Weights of a small mixture-of-experts language model, trained from scratch on English Wikipedia: 64 experts in each of 6 layers, a sigmoid router.
Below are experts of layer 3 (counted from 0) of a mixture-of-experts language model. Rows are named router (the router's row for the expert), gate (a neuron's input weights, with its number), up (a neuron's input weights, with its number) and show model dimensions 128-255. Each number is 500 + 40 x the weight over its row's rms, rounded and kept within 0 to 999. Numbers have three digits each.
Before each expert's rows: "mostly gets" lists some tokens that are sent to it at least half of the time. This comes from a sample of Wikipedia text that the model never trained on.

# expert 50
mostly gets: " behind", "Gls", "ör", " during", " Royal", " ESPN"
router:499530490525485446446491516492492420548543570468523501547543507535495489551440532530565457558553533590537526509532513551547540519592560501507558536537546487452554505512445573585486527598481584481536496501497482468445510479547511570516467474443482517473531492579463525484491528575447491547488488446475517545485491567520474504534628465583479437512531514523410556545531560434511435513547
gate0:484500525398554504476431549471472497559442465479497550430475438491480563449487552487515485599533437457529519471472476559583518537473458462568511506427524508491508468505495547468573411547474459486489426466495559512543492547480429494539549516456535450555401492484444571544544530515507490549455482500444515443506447515583505433450438430508522460468447452533450513522478570541471505472515
up0:456436466497563525516497566415508453466449501473536587486562496456495556426449491521407480533494492481518474538502485472499528490466498498519484496419447511569497451484530570481486461479439514475437494494520508542549454496484456470439488451455461471511474510527507424461523493447509458599490568530501499500464442509573497408494493501492521472463483457490550516510518498508452520488457
gate1:500479467498485453493549451471481475516494500456540472513513429507468506498448499449512416490491450480554444506469526477512535486532474480543479483509481449640512466473526564525514473499524563470496408463448436445517466539473503503487549527495452396567470491549464491511482484464542448530381488484513490461537509476477493583445533495541519419437504503495542563528505485563550459484509
up1:511470538504492509514501560525490539542464560522489501501421541498439501525506519522465565486499509528485528477552522467503376485473411502550506508489481584422519512534472517566470497545547453466528573527548502534448501464494550477515498462512568489532429555532490582496496508503455504477507583523557511463497477491486532476527472460538555487559534443483474516496542516470472489525505
gate2:495453594503472498481470419540511457521508466476464410483475459489536502486500522558558456525524476494507575472431488509498530535560482524461516489534570496501511511546600548513582515461384489501441459441420507561520457549472486499467485472497598463527522473479509542559459476516499525538448505505468459467484533524482497480513511456506455410455469527529495510552518478438505480454556
up2:533475503483557516496467483489442599507483533505482499406457461534524477544438456506464492484615462489513454500487439501505475394473497446411491472533496506578450451537484544470491512529506388550449498518597532514470456550459496508470455430436490505481479480491475499476492520539478491477502529478521478491461495514529482473520557562471566502602486505535502514494504419405583542475506
gate3:480562498527437423498496477491521467516526594443494536510493545529504474512530460472488482535484418490517514497566539453500505524555524516548441502485432502468523520481550554486468611514447507555507435460500480533473523438397479629526509458465453469567558536455506545541522506500572511518443565545429503465529524465430542442503528440484469414557496467560439512460484579440628491432570
up3:662535508515542546520533440443565502500583417510460508499463536528553541508436497504507516473528532484571451526516510507468501501524484478422541595518577442574467480477508442494517462520551517485466550529455485519526504534518490461532567524543526491466477452539423516514539483521501462392506481505528525514492489500555452551500502526489507531476524468486521529523556468530471525553410
gate4:476488502532577512506461468454514458503490437521491451459557491537515464479452450644474488514503509457502452514498464513457538513513524440458489467515546521562574559457573532477525532395508487449506468480540504511475522517480450528473485526463489485569465500448537508506502556564529591519476552519431540382504480488505465567454536453442426451515487534489514502514468518490554518421491
up4:515567453495533564468499568510491509541592489519429471521389531458506551511486486439373480508401493531505495463498529521494439441460449450553537533517566490395505498456522484492539445509521524506502502544511506491435483485497553427502518494508516533512506431499483519546471504489464445443509519541514426498472450488513567488432469514530534438458563515465510461509497575505483558505490
gate5:526543462462484470524514485468542535509588430475475416567571487516528530481563475451613485481543425456517459547520528472524546543490444440508471491516489569480550458547532524485565551504565505483478489498467482467465494510545465496463516461534448513473551506531498493519458491537532566543570529441466540424511489523528560449466471481521555531459456467527479437549538502454504487485489
up5:516493506458421473495475474524535547466486509544513481520493455487530473490442481520538491515496457463390582509501446568512502501521481484383493522433524522477434500469511495464449543494548418560567569519483521526496476532498501493553506542554483539494504553360525509533448532499475471526458551521491484522484530525479511493493522528532479475464514459428541478508484402455541500499473

# expert 44
mostly gets: " Lem", " Mur", " Johnson", " Hall", " Bor", " stated"
router:418569476440490516494485539503596564436507525509544521510511524466482481460481506545491475432509522500531530535554535455471556508542537533591538564499529490522528565477461560475482529456523484463464543551447441457485479535508504426535521518430484525481515526550507394498478460486537536529456448422511536499572592444546485511489572492515523535561428536521506490561522529541499489541497
gate0:526518468531474452498487459534517523485506486510555500542481550540639594562466557514479573533462424519464527525474467476489483497498476475514432510494483547471464543507464583498458497449531510515435387489454498566526569515444503524506532548472468476506503544454534492561455419477493451499456516557538461460444532454506533543553501486492491432470459526405480484495471569527514412513485
up0:454484464486576525541477534516450394496443474479494478496557533476518452467543504456549527475446574534436513469519591501464474493451483507417494554552488498444526546433488549539501447478525477527514506513494552480415546486536475488482469554539479486572475513522506522481477536544513608477461494532522498486501441419461545505486462452521565494532558423517534491450547529489510489459544
gate1:501471546489524509529451534463545517501457520519579456519537508506536498567558485521488477447508593467425493481447514479470533501528489509545501461438487556523548560521502545520503493499420507503471501456455466538482516511419440515537470435582596549565540448549517460521502495491465476558444519536508534475536494477468532511515511494456602520495444521493480525510516502542578593462490
up1:417489523515535533439499526426535472493473513480444479541464483466572458503532536462469450580528435484480514526514552513469502528433528524502522519436534503492501509515499450456545530512475455515529526548461542516449432454500498495519486471538505462488468529477491502498552484493505454502527495562520441464510502463478553487440517475535451500539564467418447452500534542529549475487523
gate2:480553475518537431485575441484446561516474539519476533513484493555519515458516542508466475529503486395541518515489522452506508438448541542489508507443435465524486556519533495495550521543475480513437469489507545483537515509333500538527441529480507455617487543454518467530519501477491446471479455493514498509542485488542518565419484517527438525452531498511554468523509546492536531547523
up2:453526441564486585531574448471495538474504458492521490571492494465572504487533512500527533502472506395507476553461487491436489445455467558496421478504476572553467549469522560492487493485470456544569471479450556494522518516469452482496520585529507493611457448540508524532416471523569493455447464525439472633511491552490486518476433536505484504431509466476449363492526541522567544473505
gate3:506580527476561523496502501549513587524532490541586442488491492482503487512469449563497474381480532518587561518531408486518559510512617562565450525514501506544566595480427520477489526435475454470520510508527530440523457478505535538481480594497547489527499456591527509508542501501563521479444472462583590459547571500482516476480452502458503465478469560539473501588456536485509494504506
up3:496505528536517417506439592468501563477510505518432552492486487528462512477597487537514559469447531489564491514514491393454523422538417508471457539443463485477491472571514497388603475507513533490582515514488459470460417516436454504538477411465542554540542492423487481567516504471416521510556518474492448470513433524518486505518492501451522491492489576530534459495525456464513520469554
gate4:509499599575469470539471533476471495389495472484449510461504561492428414571519484511574476510464433516517451480575547514440483464558460474564543517484499518374596466536517569512516461477472477498513498439488477456434556482498585524449464487476596478487411555446518487499526433501519486520532499497493520488573462484507535516465466482514446487426616531482484540536465528456566485413473
up4:456490510503444515483549533500495520494430548490510588450535540477472457588509487501547561473460486503498537499437419488489516489525507460513424513481526451508431513471468457488533544518468484503495534410500470489506513441442520489495517509564444509505417547549465486460471478534563471460452495550488500501499522511483477422467490496429533482528531552467435482538534503523432478556419
gate5:494465497521468497522476496487516457554537536457558445547482567521516511442508508452556529458490556537524517520471530556471484578479572475460484523531486480501557513501418508470518504484523438556506550452479480457539527422561525463585546460544490490460436506548532483501501459486536504489511507530500505451452492447544507514529552469564545592437518509535444504580441496454529492494444
up5:560483488449565529572501491471440508557546522502562460485489564493536506470505471450501498523454528568459488554475475464452521456485435457470506507535542533453485519477511519479518544513494458426497518473503448448486439566537497441490503495479538477435473554517553505559452483560522496559432508599461495504567557473551526478503598505576517547492569587393444515410507530499501443557409

# expert 34
mostly gets: " appointed", " elected", " directly", " either", " nuclear", " newly"
router:492548433422536461469467450624518542544541389521625480534454480552557498395508530515449513476492520541507531521491497539512531478429524475464571507488478403512492491514469547458505488476527492558524480506528575432500526539509479503492448488464489451519501436511430507525569526512539547498499503501471505464413498552550592520519500530540590459445512489465493483519500532485479478483510
gate0:509525484513494496513459435490501479484524515435527508440557419526569446460517448441536544498494558530440466497569492479499560478448562498498533553524536502525552483454520524482499451475453474516507491478469472532510420569497495577527489547429376400598479425520496468448474465539538483454485471530503484498505525526492502544493549452425457522482592481462510530465513474556537459394563
up0:459474530454523525543484448489495526437510488539469494428478456482514505482440512536402524490431552508460557463470443436462592493509482561476556498534443475450460479408505476523422460474471519538580490528433510539507415525512536486486511493557465498547578490519498457498525471480484502497491515507509498546480542523483501477476484494407519476507520593479450449532536447535531501431543
gate1:462457494458479476479502461503511457531553525497590518532499540550522460529515486442523445449487497499507492539542503483497551515517537492540534495492504506550550472521483539471463515442526535460530501551474472474556466523566519509471526468460425453518546514463484523490454510437548508500426486520459540499460494510420531539483596507502556443445550557509434532540494517553542490575504
up1:534535500480457532497507567502471486471475466539393494484461503455467554456503486439523446442540553472516522503436475486553500505543484420532412402493510459491504524501564526465539532498486537516481462559503516510541474481488505515530447526569508492478418528504393459427505403534553452541468517513451497448605478511499460501481481453488526540513487480538567453476526504451474497519506
gate2:557511442450463448445492483573481541539644491506527407536448475564522465491486530583492520483491504514455453549533519520523488488507540455508511588452502581501518465477480542517433498519525497474500499588469526458480508538479504490478468465556484568544496503502537529482583485546420497469482515583472503499466512562509508558510540496444547478459582499438474499504540491548547474547459
up2:555498524489493548492543491578475490497481487423530476504532536475506488496464485521519520429494525505508514523601515521480468523553525589550533549463509517573461502481442548507416485501519542511419544485462499458502493492439466422518458424465489564509438466426437486408573557514536410496485487492511503450505522559489564518584546537535450456489484508474505433496536511580435456462479
gate3:486497525559487431542499523539474511543470480455454563414579546480474515521581521468522465476541527450490530490472467498479484509532538595509466492494530467531600469475464470503444511524454452432495393445459486418470501471488522551544473515543509494524474553456551533515459485455462473413469453487530478449568571529442549433424475478437466467501440488563520572483551513500545486473572
up3:479503530458521490474494461454483546502461514468525484531516466468531488520450438518428526493495539544505573529491511516440507419447526461521498512515549497439474473529457507482511506512484471487537515441545493511409515526512520499481484644514507499491461519463500531544509530520476512519472559460513520503497510537582538460514520518531544554488479432616402510523460527494458471488514
gate4:474547478526474516431475571480502455514516484547498494556525442474456516516560463522479562523490479514507453532460489469497469465503567513463488516493512493471472479450481518444474421525485450517445517537492526487430511517471514547550475575549526498525500509454513494481493546543492526520496450547513562493527507467561529530550497502520585489478536548556567442535549574458493508505531
up4:481493510514479462480527467407492487469501549518442592522526522501484460498431477501456518511526492503526445461570494567568514472480483490543510464492513532460543537501469455500475545515541496466488504428461467483474464554521582525492471477515548476523538479500511493499479500471485511493503524464417407582547492484548500489445464413398510522536531444506494537484530449464473555422495
gate5:503522515505517488419528485539589506506476431474515542551508512561521532489541566497487454512537418459469554459447518533458555533501487491515480450501490527511528488491473519487445536543563504512524516521496511496466531472429434485492488493488607505478550561535467520492562481465471515554480488579509594397489525442489550460433527484613537474539525504471475446496490464564531470436498
up5:391513504491466528487507448494496491493466553443447537537446536475475548475563522478481393466501531453494523523570456537509492546562596495473536533474446451491495471534466495459658486473560536550422479526479498485516485454504419450510433512486459493513519560436474484488550523457484559532478490494520569506481541502474532492500498481579501521515535485485523513508520524497559447445547

# expert 29
mostly gets: " Clade", " BC", " '", " Jr", " zone", " largest"
router:412534477507461489492479504538583522457495471497511558521431532480605502440432495461380541478483540470467514516525573473509463492456492568497529548435507519494522542514518535484495481475604479493500484513462522495461525579534516453503458473484490533552538493535513511494515459456531526545504442549451558505518556513563513523505488505509574507457476497465435411494623567589487519458490
gate0:473477460514474521514447446514521481546501608481608483486446569523549441419470490503490541427506508514500462469500527491473509444507502535566512499474554527482452503452545548527430484514563479478443494466503459459473478599499532500427466523434522544500494459538457485449518508522460528536564480520449492468525576574532521498515535474488479543453462469510504492465571458507425459454451
up0:457461496381531496558495461488465466520476508483500510438519548508523547564477457470518514497488435540537497432474489480408469479512534442460534422523449511462497491531515461475500420444492568578503471481593490539524523440479465548479478491480501505471550477422526455536482524516426462447437513535552493455521417477516496481484447491463507476523499515528547540515414435436542489525473
gate1:517499459486512478510514418488489543462455582582470428500515561527478512504520501525486501514464465585520457486558534533497477517516462517510501484510560483407434515559529459477514556584489508525537494517540544537487470484447513511516517460509519529506478507559566585545542501524495491502489579451526547447495514531474467485494549472538522492580457513467495437495509545507540485549436
up1:487479461479531475557494492517470490590522522592457459541515496468560489466503484574537541555387524514479507511476456453438552497490472469491494452559458499570493507487515534436497511396420481515430487460508538563449482489485513564422473535502521579480545510491516496465515529503495484538517575483494501459449499508453466520546512458542446573536586515462584498506492487512607470564458
gate2:529568465523463481504459503515555472436469496485490523482527508463530492476525555476466545502432522434531521461468497511486543540495486528530492579489494447511531419495524506484478508581593492500475412456443488495528473492509499491556491470507505493545469531524537556524448385484524479504479518514478499494502468507524516535472519493386576560460528520507459526526485529443527492455443
up2:525553475533494479544540513557503491466528534522562571459547529450436552475465498501480485504507597497456570508460433426478486508498415545510531539507479444511492525501528526508427495542550474559501449413519506522510473583525526448501449477472514464467494541375483455548484413488500515484447486580499405485520525508470565442499500498505528546514566491476434584478510473498437560527497
gate3:464543498484437520489424503560562533455481407541499473510453523527468483444552532534467462504496469503491466470580497506500555513485503513503546483460546519492496450491459611570483459480531503482519508494447500441558488447524505481447523443517513515470504490497458468549532585518624572483512543529421527496502519522585450505540574457561500502514488499463498493508547538509470535559484
up3:432500497511530558541538566493477448426524516460477488538405502529505546490492563483457502505496485448469477472569387431507544462483471468474604596472545486435407470483518482481520476493501492495478461485474427459484463519500395491482491498560525470470509442522460525453506486493494529481484518544425487512512494505505530525474541515461469482502459525480521521483490579551435476537513
gate4:478566467507431432543514575514529460507527513517522492462520519578552480407514498451438518466486530509551501522428494513482477518488459533467506541520454513479454480496466449512494490534490465592411454472405427502568456523551499567512514509481488494546453501465536512486569494508607487530475438524538475539516521439430394525489478503471474509575512465519524510472506469475610494517523
up4:479456519574444496471488522431564414513533459543462525511535469492484491484525523600584541471445551502550554484465573497497489393509537508565438450496481499532513422509464534512568494533407494521579503494452486485537527557500579456410522482495522462580451603511482470585460503522485499546527481544474529505501495503532540498495535540519483495459531514502496532492475502460545524564460
gate5:512469508430382458546492542516461516506478516474523516528453471457519459578592499400507450522521417487459457534518531527576573511522485540468533470521496509544481516507513438453544493471492529495455489470527494509481487555516503475474550520524578521555487482471525544504445524451428474496494535535445547545516478457554441489515509517515515602552546463514519518511538505523452479438463
up5:487540574483382457500480497513498476585566474479491540534427567500462490540528473435502480524524561474502508576519480565517487516487431482437540491511495539499481443480475550482465538511446473485513495567559559516503487526509441437519490488453526458512471560445565518513481438518497544521463543528486490461571493510545551446502476511589524542508524500565509483509516502476481476526573

# expert 16
mostly gets: " 1977", " 2012", " MPC", " 2011", " 1999", " 1975"
router:434535484428464493482513547483551575496477510518509526479516571488462490512522447495455513514506514506611546461548506515465545526565569505518440539472484475525504489497509503452550502415522527520530482566484496448472534583487507482519463552472518480527566473487568465445460454421555495543474515438511457499578531437501488480507560464429497542551475502551527456543556537513511454461447
gate0:495505598588457491508482531540489537474500539492570575507498521488516486502590524454566443470531442524514490438482490433500576402527465473538456488485435542531485510480537504587427507492481507468529529455466470444503520494508471489444469452412531509526464421496557536509507490413440552437504551529542481490491502500471530410439528488445534570485546469501586467515484430585479520465444
up0:478518505497494495515596511528493456533447549481483515506523488560578538421541556452486477492542543511484532521530435497494502511517553562546506551563525437481490537547497508493488475486498593510554505496472439484489450478491496499484468477481481559515459442523469465521513468499421523500492518443502509516566548532528490517480558480530445492428539532504524504551500495512545458545528
gate1:561524424541488472575477506457492458493490483552486448466498507481531564464574489494482460494440565486479475435499516524523582526490548438560488472517498522515568497483482502461543593496544528532475467430450481458496505518478451581530466487482499441568522477465512514554553501559613496561506433515410510430561577536442543391515480507485530510473542416528506527441521507539488459480508
up1:570572561491449491503517612515532505474564539431478522545460543515501485517440554530442504466478490506454518464511482493470558557503520556453555548422461476460572569510495539537485492502469507523445437505516547513414554499478478543499490531529531534504526516425521433511534491425515511543536537521501484528481520441444573498533488489466488541498521427535535488461448489586555436463584
gate2:512526486446537503426558568583515531510499452495460470391514486471544466494490498446465561460503525484527457554500548532515534555466539467461495578464562496468536503520458556534508496457518527522516522498521454519565565435568471450565564535438492486589510496495502482441519520561606499538497471544530511500468531507522509483490503553511528535451502555587447436467536543497490466548547
up2:466463547465525518543503458516481508475422493526457524489521563487542435539505458547457541582419494472490559479522544526496466503492469503505482536597546510539509504423521454536505496478480554474467450484488507509397582473519545515556516526486531512502483517543550434350552559469591457549572549526429429534559481522486456548499501441521530475542393447488505454540516493581524521477427
gate3:512581523531399524497549511580540479510508460492550418510402478536549510549461538471458431512545528479500477465480531551499524495523558432576516495521536445534522488473477557538473526520447572521481498578484451422472441469514485497477474573564487492511481455553502501548501494490465526552489541478525462453474497593524467494569589435422467511497568523559556545526499486519461514521569
up3:490522502510510479489522480516485516478508544558457534434458474495409522520460476512549568514514362479513522502447485501581450485512493445539525409488491505543470461484510469496487517494536486474497540474452436516528474487511548440447513416523534523498448527463445410481478493503469542468526488532557462486535508567519489517607529479530544609515486521463547492494503501551428476503475
gate4:470480485418533462460455582525495518481456495475511497481527492516471409504480503507503586540467419508512538496487543480468560533601543482525542514467494455570498469454515488516550474484532503489511489465409568452496491421505467520482429559481492448541539460535501479469562561482506528550488537477581425475459471519487578561522515485554546541508451471463462484451571543524565426450508
up4:463507513514396489560482531531556471445533535587413467508507511530456471468563538491486492420491504511516484504535501474490525488484523388554558505438415512576481522496499505451540445479527484453546548490478464479509458480518457468386489513547509481603494419475571514540419482475482535463509481506469502467500465421518504431591551528483485515493481510578527478539514495524492417451567
gate5:546414451492469485503487476555539512436439468537472463519470496544500490534535501467593464470522457480557500536519500430472543496572559489522437485472509483503513415451438514503500501509470564515525570448547485455516515493502402484452486551446540520538479462542439490535490474414494440514502512495515475464521531522455496539494491392490477500472503506435492466492513466486468530440453
up5:467521445529521486508559470500532552514545539559512481537493500495622507545545512473478539476507530501479447498427508527453539491424464556551505505567527504462465469487504481551452503529465488575458478532521595499495531454599493604518498545544425549408441576475550560492554531560529473469548529500461486556522555510543486529507450553578513536606457482486534481438514503508508548493533

# expert 23
mostly gets: " Animalia", " Jr", " classification", "\n     ", "omo", " Clade"
router:438461487518469502497481525492557554468454495508494545502511556514524508453454482498408544460504519509548498518561541426514493521527503512525470532446507529501476489495579518513524434459644509474472492543465501474519527547521527459553483514471517520554531504554575448525467454441501506543475413505466543439625523460508487508464519487477542529468468551487494476517600553533502483454442
gate0:484528488443434518486489499551542410525533507569474471470510424466443482517408664449509497521486433480548521496525513496564512514530465482480536434534543527495523539553472502527532529461499537413474373513491517511496551541398481511503495438520521464454472504503464533414546490517509520503436512556459449491515496463582546467493467544463467505547541491493513498483550525499519537507553
up0:497493568513512502531504462481492538465471520476436430542465587557501414515480539502582492453463502519445506535546573551476488447509526542493512432562458450448549484432502544463493428530569619510478511451502526400501490455487589471488486487518470535560497531491538476436545483471539481499507540481486488498606490501474499442513568481508509451482499489437519556498526555505487496480491
gate1:527517516552519533557510439460548500504564530485538438455475501478541520476483508464471507523450529531437546506505504438569557483517475500458439526500575529508455593560527453485461411536506481448498454522488543505498544475503487518626494497510525493462521448495549567518409536548476479470527498565528533490534487495447454479473463542431485533431495509479464453555510466559512525529490
up1:442476565546507498524492496522489458469402504508477506499486469516552445485521557512531492505470441536467514435500437503496480417543524513561475466445419548440502478514471520490515554464456492538463438435486454538476454448590449477450532491487418470516519551476549553454445467513520497518525498441547441528497499568510531464524478548501530490531520488479593512458484485488511565452490
gate2:554456472478495484470465528560466517517486516514449474398519444471451502523516569457466522445526419441524541495509585464488494497549489544471461547494523497423515511457476519510539443603530555502539491453517440475520475497534481492577503438520527466553482480520492504467573482498455507461493521584470551517542501556542462456528547461540580424481577550479484536462490511528527552574552
up2:545483525496505496491485521483498497450592518509477533445437541453502540525511531429544491525548530516478531483489468496503461428447482482452514528440516550477595528520473512416480535391457444502515538450463515567487521440524516501455482472506429634498552524442506491515523520540489495548539543529477563531416502532491524541521480529483488565541495490502517484481514475478529552498462
gate3:563413537582479500466522470572561548517495487554468470499473472541559512401637509583539475513472546524492529548476462536488466512485511449453442506523519485412484499456508522505540456560472471568460492467567529485474497449497504488487449466493576445620521492491518500520598505518570529523499477541536445432495424515492509526535479466521501491433482560492510517509500485461514538480544
up3:522553457515534486504490492492535489547539562464528439517430393542521525512447433519506548465539498515470394469469568522458483448508501558482456451469545531532514544561508528473543575489527502468571539446544556441485515486543526503508489510504507508459512490525529577529491530516417503543552460548532531539418507530489589526446490581562531557541501489536477461505537595462524522514455
gate4:536464470555531521497585505520592454494458484461553416527436503586508434479457506509550547434431459552481494535624538567477508561544496494465510502478507515465535477523500533501512537571521500540512569465504430439451533481465542478530526529461494499548520502581551524458579466479505505470453391510503580493548456511595525502471537501500500505457548446511462465459470534532495539462541
up4:506456524445498525524488500474530507471477543444564546417520522550479511464467472543482534468559468443526457526570494466406454479457487494516424453552430515456514485481455462509506568478487540535475536497540504476540492504528493450503487466473444456462441590475488490515549527553422469542545483486530498505582496516525469458517434448518462463453531449464452501547496538517455521571552
gate5:484527518541511468478418525546469501575466501566463447496517592454503525621496470528500485515491557458509470583469541459525517614552473454503459514519550446523517516573449467495539458549492495458534464484454492517443569500494450481517557478519487508475545494479398512528505544490471465538521524542486543514570472492528460566535509483485508511487500528512497484496486502507522442519559
up5:513447586498505450524536522503419451506483445505495501507528397493432533487468461508515460533522497485472513491526465559539558516485441489457510419513529517534520432492486508474530492526502473506485544449539513534563505498501537529461470499449537468473508513479499489465523467475490483452479494462460441501420443429481567560507511526544491567534515485455501471534561502494522490547498

# expert 47
mostly gets: "On", "See", "also", " addition", " MF", " On"
router:538519482476510498451420396527507545540534547519587499480474526515533519451521495541495518513537503524463534585467532542529501416467483485470535496486497450491490542506449544475567511531457564432444487443486519451513471467520487481499523493489490552514457472559395511516468521549482513464479438499537508549482498578566531530509529519557600543404519556524492503554388585482425534475512
gate0:561447506500475490524516462586444564486538553559524473447458444507470476466473471568559499519490527480499601510509521476503450459525521452504505572448469530451498406493526529468509496482435446508511464522483483554444472480568461548466518525518552428471466495498468452509466486536510470563498587527518565450440500538493537496551506465564501510470570483539512569490518501464531534557495
up0:522541546464528521500421523532460451476549494464594461552437466481462474473508494544440444525509512457527545523539601509500499477475465489532528478471483521497462481469512499485552489432412461541482481549442561482527565485541500486478577505495466466434463492474474504455518483503539461478473534525464531475511540516565538522506440428489519478448555528483499464426496510447526506493493
gate1:471521519541523444484451469525492455486502496507478485528539455543530486495567544489552436438513537474465534467552568512482513504568472579491449494473469518485557552436382563514474462502458481508529427463497479522465550391509513551420430514523541553520469542519498566474509480535491489492520534495515490513518496520471509518477510469510465468499536510487517465497490535484596488507484
up1:487487548539501536549505448534541499558486519505449538477522492500491502454517495639480535496535497499452489501508468549461435567481509488472482542579494560479457481573577538459485413478513386480474511444482495444488460451526529520533481582469474590502545511462504476572461519418488548535491485587533527494538475495525508541467546527588476489479507539479462487505477561495531513434537
gate2:437507501480534491542511487608497509517519500413539508543572457500465505512484546457518484499517490483466532518513460542556514488492498523431561519450454392562524461487428479508542500487446527491455502465454466451530539525532492546571498567502518526513476508538501520484420521484481542491482471574529461464550568524520553520410496527517508471441506484508494574552452581474514524529476
up2:462499531545447509509554538552488576456570536502429514429479473514451496547527576465599506475478470560419584503485527551440550534560531516484449456513535558523601579558487491498475536469489408514532507439528424459506544544495484498478468490543532457500471503529544512567498476526543428483502561550446449516454553465438516503531473498466540496522505466451543489483472474507503525559495
gate3:491542536503543507502517455501480505469512515453602396493503535538484474493512520474511543524416554478447546489526533533522527549580476478481551535431542484545549458550566573482492579578538512477425547454448448487491471476529487531517518420460518428403501502453502506495497437423549468542455494491524508498473445482469432528473493515457487447486542484509456509428498469441497465467484
up3:437536532481562518447556543484556562486497615526497510443550424542553522506516538513538478442446489572544501503504529511537558458493483511503503473488509515565519520456462483512549432581484541541546547480501465505495503464508466532508591504432473473548519551519499526415451419544530456495481499487522538525477490543483500503502536530491466496458492532519504527517412478559482528421530
gate4:476575524505484455483485490544540517493540435398486456479481525442458502503465490526469437540552514490499490502464520510469539408544527509535474559488450562495528474523504577442497531552449605528515499526523506506480544432463461475536571539527476507509562462522462496464460487520567443504506558568546555519540479508466543508538553527521535506439549542525500512475457618505520522501504
up4:528537473598577494511515493484560502500511517525474469537517468506474492626489531484513449523550455497477479505543465519525538447486508461501514574495469473522581527520528632563520561501553537542484519513505517446499544404458559538581495541567546513523484508505468561573541456508496428514543472528429542404484515515471424453489469524480623510513575488504546524504519441463449523466497
gate5:537554452542492468498487513560514558543598558528504462503534412509520499475466449484542513445535547427509485582470457490549494589514475455455540532506436583510514501451520549514480494527500447520577511438517584466461553504562440556468508471518515558517502496558528538472477517527562509502503483525438527493534467532510513432514428528424497476513564491491553485531518541508571509463488
up5:462585500462488453487579497449490560514521522571589445474585495544510515540483474455438539563420470488543488436465506482530505455482553476478461476514527498559550577466515499548530465548508538515502451516485496531523503513471568474534475455543482502538516507499461526542483496515511488428538521511488489522519489456459519448475421489486462455528456541462540563459467451527547480407483

# expert 39
mostly gets: "See", " MF", " nuclear", " voyage", " Health", " art"
router:478532441436506509427511426581554527494505502510512499518477527513537517438495468488460492455485514553506503549527542556484525466513495527452551556465444412514470424497376523466511510527478574572506505468486501470489493490531464501448474496449456520541544462511505556481519471485533520489477476529545509524425532519547495539521539546557540488467534506500489445554470522512514490465526
gate0:438499508482573472514464534397468467520465558502507506465528498489500584508524566496579523508505584507494497483498565514508535586480646464523452512496537495468509564530503524554522518499481489484541455500475513449483522533503418506528465563493556500487591458573530454477456519515506544542530497542428488414540495532534468443548498468466450548538493497516445518511589604461448467547405
up0:575485569486487547529444585514471492509468451537502567546449588479512475513513488524470539381594515523566496497607476530455570486551560422520515523536517494397532547517528413518512447517517525474445502519524503531478470445496587521517485541555535502477551474510496485557521542544529582463480463509501524511457421498527507420510544493528521481446478453533556488537474534440476470428607
gate1:467550560534493573484419549508486554480492523514488465594422510518473462535541456542491423576536439506515568576487552459491463464465475457519468509460503503519460537509478499528518494515544429454498548550535515513478510513480529529548526543459509510512485506513444484495501480436513460527441440550519532548551443444427468449431471541528548477529545481531505553463489599561464467465404
up1:529467466413474464532528475529569534506583493557529519511487587510415454510532577500566580475492454457468465494507481526495529514415524525426494570557445462469467419509470511515445505549444545480449522472482528555488512487485506502482528490421560591473506483438483486485489476473530486489541549481512502489478479519444457541594544504524441511426488498530522505489451545569573499482480
gate2:418493490572530496578570558551441411508470499518528424520564557491496465493528531530500485440526517534507550504470497525471498465525493445550495456507492517523519442568425438537500444466536456478485473484472485495452458438486479484413462502472499463420428484542379478514515540566535514466479510398488505478513489492547489519467534515486462513500491465491445469552424483483421423468533
up2:468520506507525579501527460439501565426483506483484513456514513512501478532477520588575505525415505511500522532483511490439536565549506533469504518476516508444490532487448521435590540544517462470431512463488548454455518430489494531512500502523473539547512477529463466461446547478530477501474565530482479553504533502505544489481482536472463576551534453540479546478473563462544537551451
gate3:553430539411464521546532498461527477495491566511472403504541511499493433447479499465461509512432512519494531422486457469458494485476527546569460453561546558546554445475487476528567480523451506485500448449469476505493440482503486529436446511523462474506472478581485485509456459561462465522476550490543504545516479530461510490534543483438497531504461483501486498579444570532572485436472
up3:467468494438436447498500511535576474547457479558453510546495570539574478539473528535560491512511507547494580536482535461533470439546500580508520477443500506486504467451474476509502521496434508520485511502551547485491463505514511414550504513492555493563473481601524479564498522435521368501454512459522519558437520543499534474533495531530549468545533498506435469475492517497487508495496
gate4:564574501520504527480596468536509449443595543480491456554503461518476452479490512532559540507494499561480504562471577496527458534540545568466509536420541441475531459480413538469512482491382466541507480519465476485541483505471512483496471538504532550544478539573466502544568486428559515520483470492571517490481437455397471491458518500531456497420523514527406496523476492533483526527478
up4:444469473496523528474541454533525535417516474457524527491525487435518486523498509485477495468438534557536494500476506493439521531455513576455462527428474448486511486496447530516517542482507558503571560516455555515415534517523501577510489491491500488461501582568586494437463492558487500476467482525460518552482539458498552528433622460508457501470436495470460472479527474441498528530524
gate5:545441531496479502503511450559526481543559494489456461496438468551504480478456463465483503466537438502549451575518521507494533506516504419494408590526474484487488449566545505550547535510541454497427534511530534499495448511584494516435508534466467446500561549460494511492460448458513523570465529558536515472445508497470499457527506467531469466451509534478475503495452581492514480514554
up5:503445512537554454554481434469503469481529459455473500553451487564504461478504502454488584452476523516518486566494506453492502535444565492498493542501538480485489482470484450509494533488469565608545551605494436476462448511593473510461510445471412435507531531506440516539500410483461469536513465511565447517542485440497537536522563561482484533457447595513514528546523548496501460514592